Weights of a small mixture-of-experts language model, trained from scratch on English Wikipedia.
Size: width 192, vocabulary 4096, 36.5M parameters.
Experts: 224 squared ReLU neurons an expert, 2 picks a token, a softmax router.
Below are experts of layer 7 (counted from 0) of a mixture-of-experts language model. Rows are named router (the router's row for the expert) and show model dimensions 0-63. Each number is 500 + 50 x the weight over its row's rms, rounded and kept within 0 to 999. Numbers have three digits each.
After each expert's rows: a language model's description of what the expert responds to. This comes from a sample of Wikipedia text that the model never trained on.

# expert 6
router:501527532463466581534438531500516421472528499489416606579485456511485434490435475456499452474398546470477559427443557605560516498472524613466491472567476443505537529506473537609518409459527425
Word pieces inside names and words after a first letter, as in P-ens-ke, c-le-aner, c-aut-ious, plus digits and capitals in table cells.

# expert 23
router:528539469445532430508490491498504435519537449525413499547482433445499523489456454459519516401494550474480598552485462553483466492523497569440442521562523583442479569523463478569407486502462487
The ly ending of adverbs (explicitly, softly), prepositions in, to, on, and UTF-8 byte pieces of Cyrillic or accented letters.

# expert 11
router:508453565394495499497475560512526472403548537426435472519456384519401427475485485512555412474537481562448563504488533465567373525506518509450520496543483452508508557470472539537430527506479520
Digits, dashes and spaces inside scores, records, seasons and table numbers, e.g. 5–4, 2012–13, 7–5, 4–6.

# expert 10
router:523434547355432518613485568508493488484539464462494497529499478397492396533567518499478391525474536568517515466492414541434472555536503593478393458506463561529534539512549604553483474479534494
Final digits of years in dates (July 1945, 1958), month names like June, and suffix pieces such as -ition, -ual, -ferred.

# expert 18
router:481520438399500529599550507516470480447496449523514548509512483557420480524536501517544445450476537550504551411477504497483481481609476565507478517555457564420531513458520556643546501532447480
Verbs and prepositions such as is, are, was, in, with, contains after It or which, mostly in album, song and film articles.

# expert 8
router:514499502500513493605545500415555423525523494465445489572412456482487491578553474437578437474517446548486547494508563528530490488505523472422457536587534558480424638474566528567462450456402451
First pieces of words, often verbs or names, like re, qu, Sch, rec, def, e.g. reb(ellious), ref(used), Sand(ers), sec(ure).

# expert 4
router:526537516442436488611574420543497471447494518471420470504403466464495451563531541427441431501503430541467498525545567549424408536473524466511536530508466532524409515578558530631523459436439524
First pieces of split English words, often Latin-derived, such as rec, dec, dist, un, contin, D-ire-ctor, and lone spaces before dates.

# expert 24
router:424495505429494555563628438530461387491540516437543494539466341413496464519553462464554415499426502563537511522478501489506484557494470554457474420477566571528484529502438504623426567501437492
Periods, semicolons, colons and table pipes that end sentences, scores or items, as in 6–2; ROU, races. Hispanic, Website:.

# expert 3
router:470547454357465635603563487521479462534514510433448506507450396441523483503486461462437466466538492549566570451497465507528490507576474552537529455503492520470400535404531459591458525524490454
Line breaks before tables or lists, == heading markers, and pipes or colons in infobox and election tables, such as Written by: and Party rows.

# expert 12
router:439503524428411573596520543455431515496526476481456551481446449392508332527518483491490484428483496452565524549440513551530504487510450564472492469503510512564438585500539530551490505513509509
Articles and quantifiers such as the, The, some, several, these, plus the pipe that opens a table row, often after headings.

# expert 31
router:535475591497459463598487498463510519521521526486493527556415416493477465441415516451533391467482519540529610538479430546517466552518558516425495509528527542533421586530476487556478463461399428
Capital-letter first pieces of proper names, often in sports and results tables, e.g. T-ian Hao, T-atsuki, S-uwo, H-istadrut.

# expert 15
router:503489556483552572587536562464488511371489510487418508472517425521529436516448528490539489464519445511509584465496583501496397518457547569477467488492448436498501551466521527620466521474421419
Leading digit 1 or 2 of years and numbers like 1990, 2006, 19.8, plus mid-word pieces such as chan, ron, or.

# expert 28
router:550496551469485470497496541501505450447514446476426507557451353505520377463536490440460488539411565537544544525384492447470484480551411480486492480440473456444499538535453476603471535506412410
Inner syllables of South Asian, Thai and other transliterated names, e.g. Jam-h-oori, Ah-m-ad, H-ind-u, plus infobox labels like Born, Preceded.

# expert 27
router:425423530398520485541478499533498520515488465506386507452463409495503454541501539454468469458425526583628489419456507551540519521488480551459460490460511458525446597478538493533442480570525461
Final pieces of place, country and taxon names, such as States, York, Lynch-burg, Alab-ama, -idae, plus infobox labels like Resting place.

# expert 17
router:468477479447485516480526565512549404466516487452498532514390471540505496505501588483528433452447508611522574542557515579545471566537490467420548548520467575498513577447469518584438483441507462
Year and decimal digits after other digits, plus word pieces like en in seniors, senatorial; also He, professional, local.

# expert 29
router:462461541509451478525554549567499419537532506458504526559394426474445543489482498510557537484450465557492541534438504512484472495491471558468534407534545536540499577396516496623516452514500535
Paragraph breaks, table row ends, closing periods and parentheses before headings, plus abbreviation pieces like BBC, GBR, EA.

# expert 14
router:455468562461542484528455467408504495464467529448466546522440480460512401505479489467585453458455531550522526525425523455420482538454521552464426547573531576502520505501556565603496471461433519
Middle or stem pieces of content words in descriptive or technical text, e.g. thunderst-orm, microcont-roll-er, term-inal, few-er.

# expert 30
router:488451521407513582520434461418417475454542478522491475443471386471549413452483541544482422531498522534521597454546426557522481593520485617493519517420502562529504547474549530538520520492510550
Inner word pieces like ed in Caledonia, al in Jerusalem, ort in northeast, and clause openers such as After, While, At, despite.

# expert 21
router:499464504488477591541460461562584481475487422476455577535551353444557387497411577524484489439547501549490517506491564510421494546544460593411452541455495483459501551548444510632434460454433465
Word starts and pronouns inside quotations or casual phrasing, such as h-appy, you, do, get, My, him, and possessive 's.

# expert 5
router:483528559454502566564505472466463459471481499521411511482447440475559395471430565496599403486500563529499504520430495475592530529493429585510448535527544527581521535424512493516439583512441497
Mostly and, or, but, which, who, that, while linking clauses or place names, e.g. Edmonton and, 65 years or older.

# expert 19
router:474562557393531536524529567480469447431488514480443494546551445488550421543416478508587473444460552571489610524453522491538525497517541480390419441490529524511456604487510590556493472518410513
Function words inside running prose, mainly of, a, to, from, in, with, between, among, as in high ranking of, because of.

# expert 22
router:578520546464487518543424438485453431472473587551412458539468319455457478606482477499507475439539547473514509467493542550535456543542550528410501477522511484481506587427515522553431507537433510
First letters or syllables of names after a colon or of, especially Latin taxa in classification boxes, e.g. En-sifera, Pol-yphaga, L-epidoptera.

# expert 20
router:435426514350512509499472538535524458508498427501457482538415472537424408506439517496573413462437585555551483490422459535538424549451471541466495506474515562474421561476524520557456441489432509
Final suffixes ending nouns such as s, ities, ers, ations, ours, before commas or of, e.g. activ-ities, vess-els.

# expert 26
router:476517470431490541595444497491490503453454450431500458476519398502593495517538524475478432431458515541535477500543442503465499510450488520469425520601500557451474575464472461592527486434459531
Last digits of numbers in tables, coordinates and measures, before |, %, or units, e.g. 29.35 inHg, ″W, 0:34.

# expert 13
router:455405527388471518585469546463558475470600542471452618485462499482520484583459469513432462408421443533505490502521486478516410463533465598410530454468506537539465559428459522534504456562428546
Middle digits of years and numbers (1991, 2017, 700) and word-final s/ers pieces in names, e.g. Darts, Swordsman, Motorsports.

# expert 16
router:452449509371530531617480519532442518456490430523384474520480333392533429541562520478494561481356469545565557514518505538530509509488442546478451490446504433437434522404482583555448510503444542
Final pieces of given names and surnames, plus common full first names, e.g. Cather-ine, Al-ain, Luc-ía, William, Robert, -ville.

# expert 9
router:505566525514468462568449415430460395393482491550446584579514370501463496518560448468581420372474489583523507467520499547489431596541487571420546522502480473471463558414510572621494581489451534
Single consonants or short starting pieces that open words and names, such as P, C, R, b, ed, bl, often inside compound names like Burbridge.